config = dict(
    d_expert=96,
    router_score='softmax',
    n_groups=4,
    n_head=2,
    n_kv_head=2,
    norm='rmsnorm',
    tie_embeddings=True,
    beta1=0.9,
    final_lr_fraction=0.0,
    seq_len=512,
)
Below are experts of layer 4 (counted from 0) of a mixture-of-experts language model. Rows are named router (the router's row for the expert), gate (a neuron's input weights, with its number), up (a neuron's input weights, with its number) and show model dimensions 0-159. Each number is 500 + 50 x the weight over its row's rms, rounded and kept within 0 to 999. Numbers have three digits each.
After each expert's rows: "mostly gets" lists some tokens that are sent to it at least half of the time. This comes from a sample of Wikipedia text that the model never trained on.

# expert 4
router:457540488426560428442442501493492442462473455552529448531523535400403463412520503489532483590509565515556484476460607475546575474542495511475535520546534402515501498466541475517600530442498461543600491461534557512484568405469529569476493442569546491421508569398488407467486450426582430546543516532450535460481502479548532474514479511569345517454524553472498425504496552525476593491466465545471444545500491511522516577484499509521454375540578381482548464452554459475472518430430550
gate26:499428498549530507475551561515452495504505556512559415545484516549521461555466468561366516497504426468558545533544543496511430585557467469482495644527532461572582516497455456436547446532568563522569493527463456535456492403542504475584569497447424512498583498591488532407552626474504581530471521456508575432440441491490569478525537503445468585481565511430482457511492500526565500565530523579434486516455522427499515458511488525418496345429496476474500501433454484569514526501398485
up26:604543505419502530480466449447531461521407503599501494474454611545518503404475514483501585426559484530477513623435463509459450361408548522624519461599423459517426570557473481502496504447473501629468476425575473518496491575494493515364480532438421491548441463544475550462444473493497445508464496542547488476493527491447459417482444485471521476491445528470499561510496444558507457485468564546465438505540435477493508428502568481492496529479461556551489517499524488419557466475495636
gate27:443562388478534483441409568337596448468498525554494493590524569506541449452415491510506536571457528512508525472394487467563436488508521539567574428555507465513388525475476467531464481547518479448526519502481407445574539554526564522581491520512467545502524514466535591521542533452450471563452535510553438504474531419491432480501411579476470567476585448556503520545526513530465472500604550511416548551490516484449552433614529498463460465471564497540556466447452550550513510519597445
up27:514487496430559529474556497554475494587498456494541482505584447543513485520529496569516485506493531540480474482521443483624477499517466613546408458512471554491508446475533502518475475470565589551412555504599502522431513480410405439428498461480499452404484508453493465530462475486528497453487448468513416512456446451488444459461526550481495600542411491398563496520484419488506560548541497453538367541663545485534537498539506580479561377560439531524494542571554473443378474455529525
gate28:487545484505478520398507452591510430465588425489538475578589436433504419519607495517541502528483514504570468475557561485573563530514482465445511508536500470451582515425477484488466468473509423525524526464486497472520500520464447474532606440477536487461391484508476529531524480523642522484496508437563460465514536430522541455561518403469422492456487539484475495509469524561538613502563420449471480505594472470528541655555368480470582494480449459574403513496463437473507422436472431
up28:477491496426441509448504478424506449383476538503513507419605409449424538565440427479506520579466495514552522472536572588552516504494481521524509540569521512563459365477436459538484383524352417499581545582534524495530497519488458530479490491442517486469480571523529518534518487491508507553485500558528574504432556460532479443508461497481459507579575549505499493521547523415499629481484450538467470524514528407538500525436497513499414526485572606483470505510383548462570567420453404
gate29:609402532466471540507517465497553510461442510488406461476501478511467486463458549555515443454557452524528484532548564599572496523474542541532453581472495588489458588521416534409570427414521459452554566550448479533506538535550566460504554528432613384507552540511378546487519568515517515465398448455490447530468507614473536484501563509512519416541587581394442487524426507523533465549541478475445443501496572470535528550497490476487516494470501579525426527461389500463512548529495425
up29:588429504546559419515450485498519486536531522525430530512468580523344422494511556423457512522512528488470547315476479511450509502514471502476541511521498433489486528525508534394520517434508558518558441482567432530476482456499504520494569475460503486536568459459540408514445449546558499585442475451570508465497480532503479440476499434488539427440497428499529482545452531540575374504549493438571520428450470492571492495556486544558450525537545484576511560398480353508398447457549435
gate30:552456467416615502546514480493522556498523454512523557472490461447494607460540452508483492582569442619474551567543480460591577489495467497461473481423479496497423515447444608515482475569527492533468534582520555506485478434414509479475582558491481472487492409527431477629492505553430500623466533518572470415550481437438481468535563481471449472392417455453519520524543558527561477467496526466516497460463467521501506473509575558533453425446473488485517491451514490605336509542512428
up30:526529416484533528612577512479562540512462549424533453450467473472517592457464431504523495549495536487445513537502602429530484519416538538491540552508556517524473410514505479394476529432589548492502561498513466607435488503453465467484489490484396547453545542481419464493405510502395443484535525521456581536475534500476542513525554486482537539581511504468433494507467534517522535529553532481482475619503532440572565522530480515518586449498471466505502614483634438448512390431642591
gate31:516489519409490488484559487472565454427462503548466435473496595469438533442468444481468574524560527461443509556537601457503559540480452470460531541484477455531479432434539511468480485556566569550476513421479466574486520498596521495444448471579540535436518440513507495457471521473476490474515546535443538405552507439503482438575486462441446485520468462494455471523475406489471664583518530501460520501495460527509594350531486488498364436456520376437513458480553608507532554449614497
up31:484603645510535499532435473487461491521472419541472441503496483487441489469506413459484516493503389458510411588514478477564543503519428504507499444566489485494483551441511438401489437527550427488475527500466480571412463546458541498446532483542480488435488519541529515442619424554507425523527415440504522516517424454474538485456470588540490576422540501555558472480490539460536476437509494375488519427338511435531477453522541619443512532464507524408551456557525541475554548538423448
mostly gets: "|", " A", " E", " O", " He", " M"

# expert 0
router:578474479466490540509585498503508553423439468389493537419547514561499582500525451512504577571450522491565478467543560495417419505472496458565494470565426529465443475434504445620560438428547508545474536505440467558487436495587457508498500562506418505385495556491507554413439550472594543440453517541493489476565551536494404554513460444539527483434551471532449579442450448475468489503373465559445582497564466496485503507513381490487556510451393549469493537461407534481447500469500480
gate26:528417498518576615495495544537577423494552603545571468453424531426483457543433608507470577546480481482523381431438601477460493534492420508493464487493470540535547487412448454482537587531514508566557475506515574462529442431526453541426480488544494473498526395470469486477448440505449447560543445525512538452541571539506510503498478496461419500498481509455481433416557512423526527475621570478410469503406489564528578483551467531559492518559536489472593459503459553544509537597549427
up26:533517477413533451443531536494460530445467505470550583516490514547560494497497504508502591557577419489583437555509445396553454547471499547542553483451545569485459405571468493455410538390522454503469534469477435502464453523562593505558519521546519472507481444395601441477436525540546440534421528410583490520461516500478523470494569566520526461454571541442587444541520579575580475526499607492503532504486512511447491432517509566486432530446429506514512531567426601492563555549517610
gate27:546457521452499527539480553434486520445529497502525575495505554484511457471563519480480567443490500511531562516451570489477462449520398482457481568566436482531503396517468446473445578450534477549501493497548480537512548531488324447523553500518446460491472475511471453486607514543441445481512376472494526464627473562526487443573543598494548542484441413410481522466497459616446492529512591440494410555555422428449527479582511537539597447517546524389503486611536453524498522458475502
up27:457552488530496489465518482433507485561447489491460509477538432522390534483551416546468486540600566451544460511488492515398530468407515579471497459505592448543473555481572485509473457496478568428508390448495519523471512500479548573575457493437455531463491493545590555521455442583524477522561504508422528466455440507612439477577404479564520463500445496549453537518493524531429402562359413524513518455501442539436581582452475467471420515597459438545469512465400519427479490537485549
gate28:471430494535468544508415528560494509420525497500445504532574447553468458538388515558517529553509490446486497564434522579511516433570452464522576554567514476597586482528469471486523424432457478522508530539556546402478405558512528469456548506521510545499498543563450488508545547557606503563568485566558456376509466516496435530540489493495478464533582552489467455475586394475482525450522578530450583502516480539559485445543516480601468454595597532445451482449613448545545469404539443
up28:502519498490530569523527532492458593600546513449504492568493446471478565444518454480468515462558489508524478513483461521511565521448510449484361551541541470533577552502550552438486467423505497606520498504492471514531461483515515602480583473467477616544508481469472504462473520524414466488460488504554439408516443570488572462570506447550467447499419531507413588502498492428512588531545439498630558406451585456458485516462524459447472485604454432475532485543426592473555430538620601
gate29:531611500520447450506374433464531551566466436420496515452452424455472526495510534473502427478578464520542483468471512433511496458474536415412550550598491494509511602528411548510500435475523425457517533420532415593501441452482488520574509507508500536468477467539410506510549510487536518495580504445448542499512471441510542548545459459478604430531489423517502596495452526582462452508484515616485474461521605484431476494389502565424475465510502495392421503500529510567427438382500497
up29:491457465504500351443454522502486514476476577540470474549503504470422545512561530443615484550525521542489548460520506379485487476526472474481522564549562508444546514514488485575501531513491485366519435514532468567497470435521570472531489411485524554517501549602544430414439494481548517465491518433461451472572405491542478529483495420491528427526590502584460483389410444404466406522483462498440497500502476406477514570560521422474496424419447450513548548455556553489556379487466438
gate30:505475449467439524499404519523470547485571410479487501530605459544452462524519523427462452487444505551517567539521508491533512602393539426481500513560456490483492473403508489491491447555484452493540497465514482485497370488469430533389426435457513380503545470473540531564460606513539453425477561409580468517572447532431435529520449477514527624546468520451516447459481508522543523503480464474442457475440388478508425430450499397522508578511566514587436547413435497473487522508578460
up30:483487464454488529473512498608483517454425441466437432512561564515468464494510383380461450527569409392441444535499468475584488423531521487563616565489538518514431419444502467448448407462518577509521505512445525486465553427559578558454516479531449456478462502457460469481469498549482569679483504471429496446460519495534510532555457482461440434531473452507502563530516520513436494532461574392519563503520527429496516555500513559504437456528504387557517465426506473453561545457470575
gate31:528452484552555566497484495430560536491500508524501442548567425376517466483497446549487463460542580509496444449468504505571504466499448453513525458527496531465467424481536508605470523471480486498430474433486594494499462456541569594501491473528459475413495468345500503543494448617603569565526527454510481572495531496478444439496461424504459538544499525608443582452435505478468361413613545506455486511461500511415532471480466423435424468500520507492460428421454522458541415548427496
up31:454486501573419483486493503428544448463503406410517536524436459476573480520474488441427457537558539512466457495489491478520417481511438588552421573558521559479480608573570521553484565554508569455448475494534558539522526501486504433444556494488504473625426503478566629495445475517469447479484536498466497430535552548513484406483446540549549529476543579497497475517481528572541483502446563568436517580524590488471502547498403435434430439526540501579418486495525472421601428572412551
mostly gets: "\"", "C", "N", "S", " F", "A"

# expert 2
router:504517529630513559549469536502533472525534525545570540464461552530497480584469488533434447462437494514398489511445546440537534470633482468383481548503573578544577562522433453461473531546484438467489506596548477505470454552565504481566434443409493513488525440524576446450522513512400612539477418496488547566506490488492503547400519565443482401513529523488570527462534422452508519577506518424441497572469558486425547643510504454448517441530498469462416505479507589523524546528502482
gate2:526549432450569585533584562468554487474524525505568431490491440460560497567475466466495531493456503417512503555445518517512424463506476527566530604515564496453573507498469450486586523499566494532545467488404521567491490510476486460476534470548452438473557476459467472594430553472486516468490482512496533439526477438601544540465449504411439506467534498455481424424522366567529622572493394535473456578505492464472504534466595492415518491626503352513450526572433429467512534532464446
up2:536484473562565450507538547574423565531468535459442461424501439438530483509472445419466472529444480539528523564552494537488459555556476507520497462485514598391487445484470508492469600528495505483397512465478417540541459554487488407467434568454510546599477548519553525494526543477576525484523514519489547459462499371481476467499514415507614434426503522401502508518548351473383488468534393446537509537427497578455474491462473479503522532601551528467555574473450455490438578472462426
gate3:527598485519450589520508504520450521504530583497497510530482542545450491453507554532642415506502563619547483532470487465497468501456533537425493450459595549531637443472513491522524514493483502478384483445534520503472524483519400458501450457566457526435549522487507535480491560514397527544449428465616421653480476428435458469447484538556472423423488569434516582400466537407473582488606511493451486552450530497493486457520434524493488477464471486505509545520565574503480466456543529
up3:598539481538473501483453489450436578443583550538442536506549522494564510476542472479436476413578470427468545522489517503499451591473471451366455442449433509516576545612469540595508529490536507555515564482492490404588498531510470520483536503510460474551422528502471462495481471545418464595543501415545386527448533425559528477487584497453575607460519556493463397455465549436597507499489496466553513535537424562450518444484561462395497507520507560488413517518577537444530452543534496
gate4:478508506488471536522423588518550445501502556564492505531487546413528556505401481536531457461397513484490556583469493525561430513531543514504510534441604454506507511513436442449571521509585534584487544362546465415462480449504509571438485484518502483554561506551490470479556574518463556490422518428445492477532443483481441587508579448382575476555403458462474541574548450442476381511478416548524537367488440483489448448519510507503506382517570582474488521511501470473480538454562458
up4:516458511487559409516513465493492554458504602559420460407515575492537512423491535508507472467550394584490489538440527498459415508570507517487601485563539498479489425493474462378502546481548520536458533512472476423384485476467314450486534538486463529515477480465494545488490562584433485472461490448506516525548475417485535549506479505500452503563438496484455519518463501479508461428403555484507401575538504507515548507523466523468492510545670540554633557421569515530505578472443470
gate5:499519462452514417555496473555490509497383510520529558497479542465549459499390447491430544496498539504472579412581420461472501515494483564416503597484586545586503599515495569546473488507574434582515545411590450461463506393433546412515585443448576498451544508503428549457490485465498525507436539537395514503481404562532525470500477503476426574491534523490474442481488443490464521451489473518574430519584540384468440587467455506504564503462559550559462471485547446494521535568575486
up5:537485505558521498505521520376504460489598417522581570489475542495454470474550551602468580498549532447497420523531538522480485471529592579494544532590584499475592444428479547538492524445523472558509477477517475453538493471519524644487469537523442540420524468548558541455555562553487409450491452532492588550560489514525477542457551580507520476489470445569590555566458469453421553580450534518633497473498509498520445485611474439527445565511546592502442494525445500492602466520549556
gate6:438530379493562514481433465480564542389496465405461451495527542497483470453467515545525526416465508463518458579523558461481547465602526510470556601457605478509561475441648556548460472553538451462374455486522487478477513502503519470563561516500491436501375465548573521495532575455554536527482626525423549529601492494481530539517447579433534470466517534553481443529564456554610498476473507517547489520538528419509553438442522457423507474431521481519488510418522562474539444458505477
up6:525455561511521493457397370504459608493440529574472566518481502534559476486583542524515529401551504410459534401489471473542469547455469521593416481415449454499449539451507534486528441529606566431517461467413564534486504496539457517474477426430563529450548555462465533497531499497517599468514467445545457427514528453475534458525429561473417569424461449526542492550451492500475461473644477514469486521454417479582491459514455470627498485470449485452531487543529467529498547411590542
gate7:529416568424505550524429455488548528528481512564469510567570495559513518511468540414434471450433469515495610574474468555468430544445529499468510499498468422502456501466507459449460498422525454544534547431581527543474523473450489541479537439457525555618440499467580517394443556486479577490439551565509556485544395465501618429591498569516538484499521609508479479496643421496506463547519572512482464443444412450564606539553493454462431471481509568520519497424503537470448523503523549
up7:530544554542537538484562462593537460497594529533504486602507503444445522505443424414560459509441471568512556483565429522630464395416541449518540520551625545417543486476498604539382544498532488451529443507468492526535507575463536491457507494513477525433511525537618524469523518514448528461440365498509464492454504470455490552505535452497500508522343523460561481543502527449492410504529605523474485506527528494493430449460553517552481395538554543465440533484465446455500449521432550
mostly gets: " The", " the", "The", "ect", " ad", " that"

# expert 7
router:411492519512414467505451487528464436560599607476492379541577543532607534478532535491546472408535465406500496572481461435455544590406491465496531474395462445449574478555518520476492442461573474386590568513566585536539514450559433437463463523509454525620472476540459438430473470518442488503498473438504513563498441407440493467439504454512515487497467497497480484571470576560471438503579463480509577444479423513495498458470550485569453436449491493507571505480504439550488456568499539
gate2:489574468497628518509458488509535520444558546491383486669608450561528493524531482470470552494519432448472520487518425586530564440435462509474543456467505443531597415527520463476552511467582523531506477497510440508486450456491557410408517506515476458513532411537419395439472570560491458517538555518538432541477491533485505521545561495472491588481474510516512592556442524484571546491543468503472547535463439513505474423433607522567527595496547443559523481524553530499557509430631512
up2:531492475437567460468557569517431463530516497437506468494482464547516506476448526571489458535517445418527486470533531458469502543475489594548459506472493587562470507586563496468526438471532475426478501493481546483401460356545524537512568425563521554530602535480446503528539393475493435437496494508453460382499598465486550487509573397590537488438531575511432499530537451591550463479538557480465426466493531598433446431496510571560548470549517495401409405386508514465523480507460479
gate3:467582546565421533502444486469485548438516561520438474539562436522480500482482495536480516454478365430468472460500498431474456477461408476557538487537523578550480487527530523565494449491501546475491539514618551497616565551509444469472526489584499579574434398513484465462509489502438478451451469551516538469555450436441540490514536535470584454469501574511431445588374577445488477435517476551473506473442472528562431451589579521550493528504456613396519510532436534535507607428574493
up3:480408516582474516546475432461528502557504474450458524496521532490489401534479520571523503461509390567437501480459546541518497544466509432498559482615558607556456407498508516473506542492482532535425473604517465481465553520534536471535535470395525393479450512508531513407474568443526504500523524464436452540501525497603385516549501516496536377496438530520539546507519589427544420453591545507561532512480554495583510479552478494515487488461521613414508592479599558484499569592589475
gate4:452567477403456513509513478428510493574436494455473523543524504482490475515497394442475384581485599497537530594497434474567507513466495422509579470491518493500478543549471405400525485524586571538465501527613524514522502440507415534519444467510495536606520474537462547562435472475516499515477544552528538539521528439495492487457482431498553577545541564507604514441510562490486516498428432499450561532483564649552485526450454464480460576486447569513435527541616558479490421571548385
up4:586425511589549463445549452435455517424534449466504505483503424514523477525440584536468520461463543525448511475538536465575547617518533571519476518492568514433510517525478501591503504516493502494622504573528548543448482561391510397544467595475464495460557449461537489539457463542551567498495433558476506469415464524407486529620447497564534469620454500554506454447514514526517481504511594575590465471520575552626548477520500494520513446456477503541424389476471460426531469425529455
gate5:462488482482394485544493467490533444518566536596472503509545527566525348457490466497428434513440475510548457438584499485441473472499547532525359496403504562512527433513452541473488417403537505477513517434461461411442459490537467554429579530492498426485610500382476517549433431408458501523532497499561472475479591544477522460522522501472519492431518440489555475387536557434599511406531542560438511453550507549549515543474508510515399498510453489473416470459453443491543436479462458
up5:451462433415563565509500522517461570491437509481556568493532600513469564514494506517449493545469487456555560512405481473480548536470592516517501483497553424441401408487396525435440455558500501522411433598493442500540411571482466407518552484448515509599496509452410440491469499424431446508575504472522490508456458465398519452436516478451560577552464518518500477449440471501422498672496505562477412481521497557499474423486481492458477490561499441499573579484523504450483409547464468
gate6:536480522520572462485508430474516506485531517487472505565566538601527571508392434473465476521533432429524616540581478523526429518527502557485482566545547580448616459563434498555447505539536445525491466425486509507540495455551528570542508489517565539499547514452492517581489462379479469615417490463561421551506475502503550491518460506622438477573419482488591555540532466534401507462570568505615524580455487502560448526525520538494443538611435522534534512507477414537533483463577490
up6:494466446460529508516494517523404553441418564431472521509505525569451622438556525470483591520526435473506486579523550402465433469407486518491511436581510579406408518533453519509569517459460495428531455571463463508497551415565550431544498534616465440553525458391500470537410458544580440506559567451530553477495557504515509540504548574631530538500587481489512534541556541494537526514517502486583570585515536537474529549475400574543476455451441499541505506454517516447492532572497470
gate7:544519504450568566497426486437510537440557536460515421563504543446538481469490549505497594590470497493561375448510496550540547497456534567530547438467492449433495497518472507444557451454599528540495514497502400476504498475397616446519572485482500468589623535485513395503472522484495516488489555431489487414570528426485489453460494523439519542452579444390582397510491617498513561460543506505457512389540455482420493477471496496540456519598425444487529597552543469538533497529523489
up7:509436474517515500560564496444507528444364565470420526557498454456427566540573498520501557527522523519511508561641583496502466490538483520517587525527501521490452460468480487526557412617571553467556549475534475582476502423530493515438446492586543497480443583452459490431550500441552498575440522523583559471476545606427600473602458489446426441427551481490566540430494576527469543419492600475476553475550532548500451418517508508536469558575491468499544513572582471476521481508502508
mostly gets: "ity", "ary", "age", " also", "ina", "chool"

# expert 3
router:477505507515448493501520468502409450459406464579390605531389468482440533469413455446437544482422458518467458410550357597560467491467582490479546466498600564518495509465501537502487576591449544506483487482522511408448390591448476506482504469522488511476438447544443568597533516428523484527496522525517429493476511512564493467567474585508576557600466471552443574435485461510483558439511535542525506535430470505562392472501518526542459556554492526481465548501520548521524454507576456
gate2:436449443509539505468577463524440520503422427492518455586450452527488521536474547497472484545569422497540537492540508428694550434435491505409488446490526431380543589484496515450552500475476575499558514490563471599606467504499533561457426428567486488526513476466479533532622472536485480527500579547495465466517467516488494508530535470547487481430489486411516467437493475535541484491487492470546368536411508531419503588534431503591426521421529511527456444417497422536474451522503435
up2:475519451481478422476515466456512493571447430559555384467541443488459589427408547529563480493517388498502496538492507406458519427461486553478492531479498454427531457529573504521526514481577470462496490431566472564450416535488540585550626427483475448541435524594569506516502511503460503476492507497529444525419475606528476532418505443449522441377459432500539537528424443505493540567434471468510472493487451529471532649538530571448437534505383493491454547490521553494411459462530548
gate3:526523516515558445621476436561449443460468482497516586376511437500532462518493483468481408434481621559525551486482494621473450600445519503432468491480462408421432484481518522593532521447468565525512472424478420531528501559539441509513469507563561539616467395519564526451419465518531453518556514483517428544593579515508495415560456482456526488447575523531513424487504513535490495447501499503470518380492460510476509457552540471530499510471535391551436520461530482458462385424479511
up3:553495550464513540558529545476519435436539475487571573496515543457504557567560452493440546514463477574550403456484504435438442551443440420505438527569490552548474509468437506516534499496395543568434502558390478546519504527545518447449530592488479569558578524493607490506492544468492528467568449498546505477556514429607410573374525455505565481525441501508512536563487477504500449452561478519444416381456568483469437491539486542543508511602512395441469561481407549485455471483571453
gate4:403536489518442599537552531454523466516556537533502586571470517554587409472522514507458515415522577439492514480563511541483409515436485555587572445405481500584488547457542524503523515488528484492524385450542483490433491507513459465519537531463490544462499552590490569396570459450555494462402540452531556477565443512491471485383521484478575561495508624567504464421496489502579522493483488425509411462556485552467435455489564528474473518589567499520525449516406560491543377483545467
up4:530542416580494482533578491554415465396477419540496485422517541539558388551489586491534495490609525541500557565493483469477518449544489404489393529540484602583477541499546546489386520478510531562529575502459433474522506564595520546568493536453495512442447500478494457507491564486559466418503491500436393360416589529518484417519536549565533472482494553491522527460536487559422456509559473598492499488522558531450561472552532514492557542394546466500523485496510478483467525417503562
gate5:405550575427541438427494513548414450485533461511448558494473501484536500543565569511423540423432538523533440536519441521487470440520510420478536554536542554513528421522476425534551483573445435564428403577475436536538517444494439495486483499394475486534416452469519436515596455535461440506492446520551466492433558409550498484482486455454399502441551397547547606498524447512486510540547401455475514514560503447456512577508476463611486461526528496542624456470606527523476454509499551
up5:534478471620554413543449456502479501597582426519502545453536407390544513466513491503569487482440448638464507497468486583550459436554488605517528483481500515515653490471549482487538506527564528539497563562497445454447458417550481426535449458476556478484558521516490605492486507493475490476420528520525451541379492621477579463580566579567493490419511488551543532457505407414551484549524514444426516434548553440521517529496510525501462484448542501453546538569505496516537541487460515
gate6:506495556548503453515457468456543403526494441598450485491441478602476436414455461440535464489422472441527504469456484541444515534568531486499541567430418551515576492522413530555529484474472509552515491451538603450500399497539503506550557576504488509545463441536500502614535528505516450497518504399529439464544423493564492397501513454513425440555487490448496477541472472424525547552427407545531564563565506597412456472561568559459521496444581511491587473569549458532429481550573399
up6:604521505467554423467569391485495461555421500528534565524453499533513551383472541477522539512554368601485512544500518504575452467536470520580520444490476489445461511536497557484456506524510399401480513445545451498502509547473438394383423491479423570439537479422415419562456468508554570490465536581520562472506463546450459495488565390443429505519535536552501441514503517533490528490443519424481418484572468485500463418530536452434495516459481489481523426595543478489407535501569525
gate7:411504542526416521516557444417403501564474505505533537520541469566531419558531491469500494448540469529578482581502431547522470536493466465548555452378537456578489551511445591524492576544501555495550463483544533533495538513512534412443570539449453608526524489470510506551531476460497635465462502440530521606438464490458530402419571455541478466493555469558452434494552422478531502502495525502436481619373495464486468560489597493569486510502540497515550492486447497462526527596546629
up7:472509476492557511477495465506477492574510459476573578476465504475428436541575415400502474497400559452564536442503537415463483537446532494493430581415464528462448487521467494506627527425469567552458538515473567487540523536569498490622609534532584487554418474496455485603525450518487548472602529589484504494454477581474469509439474505522541511459466429509496530549488533512482498525369516471476398478573545537428529522524531484469444403565563522458528509455504520409432404569497438
mostly gets: " d", " o", " pro", " con", " ex", " with"

# expert 5
router:520543451579503512432532446554531582526556446526551551489423437554498444488474513501509612446583418556541571456547438563485542452490500596495475530508494521520532429573506534495504465466489559593428542427528514568488551457439586449612497480503520417513448547474496550537525493666530548410489526570539486440527488496608541499540510461418552541413428530524534537487481522501576484435520456464474455519446515430554512374500556506468547493431513465547395425505541496450478500479455491
gate12:472537442452454393462493434423543491503511429604495495488545462491455538540434488434552463392511456519503569514458464500548474547455538517558505533507498520626568429419457439505507426477463551541528432507475450560575499451433504458511448469473507485440497474551433548525524511473518531574514498571544522564573432534482501541438432424571478462549472527455511541469579519566540503470451490573550524381552467521474546518479594420588517404393528483492474551426545520531435615459600483
up12:627543504501423496525518484477511476417497525471540454436419531496502443412498527544515424565510607424559502533507500553466527464550514468442518486493482435467480545493546466483559512533544484550525483526556564500521547513458498490422551573435514445548490475456460473484469551582463570466508460549488469450554446536415499501561383493463413525349510430517388447467490523571520434401510469547503526540485495545538465455583482533494456423507455589517519419533365650506484537460530441
gate13:556389586528492425453507495552518485547492490489439472513454531622498544450461429529481526483490553469493554536572442488418435582549568550454557465512518429515389451458487534484436453571505583579466382564477521495461454495454466399512573517473487473553475551576470520439544530470513513609430585448555486555527467525584545478605455423462542513519396462585472550471486502502458461430456526439472482494536525458464460458626575470524497528471489460520483531485503527401482455525507429
up13:437528549493410483504540505504482499473552536518465533420503537564531478481444510489569461525519531538524511529479441409512534455492449467439500521448489530493495483546484417570526555587510425525583463464460561538501481540487434480575520497475525435468581471632505412548545501444499537431436490503452574525507381601465393567423450535487552434583478498581508498497545452385531466487499558420475504380490468520564532402582524540545535452508575517595571461539505507516487543391419467
gate14:463516395540483463470463567512504455522415417582506423466544556518577536510492516460513512503491605617482449491491565502530582521444433534522534530589514500431546466542491522409479542496502479491530461499553473587574504571478509495527462478522474538480479406487445505625470481489433506537554472529506612525489578479432570583582530544513406551467487441538564464494486518423440480545446445472529390501443461547378514532616533456529537495580439394512515500554531498423493499460441523
up14:424516558558501457512575469555570516419442575463476489543540529532419550501491524416622538548461407510528464479518463501377420459497453513504515542544589468481523497476507486476583397605558557495493506529473465496406523516466426470487454537484474567482516490476420475490462517488433618535423420536545480482511541512485465472574445510554462550456449465526616492510482525466456493522455565538466422493476531561457549499533556476554496528461492404477550466597481468432583528361424575
gate15:542499585514470511516423515507517482585490490413406502439512494500502356515444514471523555527513472513602527419494497457479511431467436582517511458487448470532530522458457521503594441510451587428539474491445468462593438484502512446435545403504509452461512551475436505416456455516433477352477451443528539416472497517538487432582521581506517528540532461518501586548539530560539464472533576423477520454573443469509484532596465464486540467425547575377417483563476475425535490576551504
up15:518528540532514445493541408556472483503532544488393454499483478491542399510498492586403517435577382564537403541542490527540482569519546557401572457443501554507569437502658555415421402552492512453487479570551480450420525441450537521475424522393464575518544454426489535486500541557543515429478533485548522504512402490495541473453512439521530524439479480567443556490531516515443422403536521466506406476456491488525577532535488468455496501542546416491525438499506563508462476505437541
gate16:542481543521561506550404527502543563504478430521540443503566361470544525426545559505495507419529488486529547460508457587471528523483499487497454464574419449526558549507543483422450428493514509522542464448640502424453608522506491483537569433503370520549558473487483579547514547482511464602600439464479490523529476529495532384477531527541520464534527559554506484526515417493543479562527494524495400551605584527455532517536544497524460427473416486591381505518464434472528502452435547
up16:431536459544399514518453518458500427600473559516456530457470524584483514640424502455475440562497454505499569510460484544463482536476521553491591451446451429603509505499538466481445470539582515501408447433477387556450471449463518505508513513465373485549508471564458489550464504433527458444465577468518431512597511500549534433464559488480452580548508538547513457545529509387469542478515502535480522450522507462499410530535444450603516487419484563481541504368559477514471439551589571
gate17:550451525488498464418545429519435535455495452553445453601570452423447584476520519473542509630575429523555557517570499471385526429551485525387464556609472498522589439517491535508523364468536481482573515503496520559512479488542545461483487511468532436442453427499520461532445453523467450519482559428504447504501504419456530458523559474489503450614458471476612495496523466494540567592513482574577580522463559477493552583568581497548475423551533530430485439535538470511511509482552514
up17:523496527505493457431498436480465452492478351547526493523552474455494470518408586344478534563525423601542537588590521473384492500526521551598521533484556547484575479524510485442457497482502545553481525501460477554450449585575420547455551520482500589502506514543510553456441532415529512595522468540458481489528552479500553499489472481417538487475497505532477511486557497479595618526447449424566509485604442466464452611607583468544488575532461457478557483545510481465539539496483544
mostly gets: ".\n\n", ")\n", ".\n", "\n\n", " |\n\n", "==\n"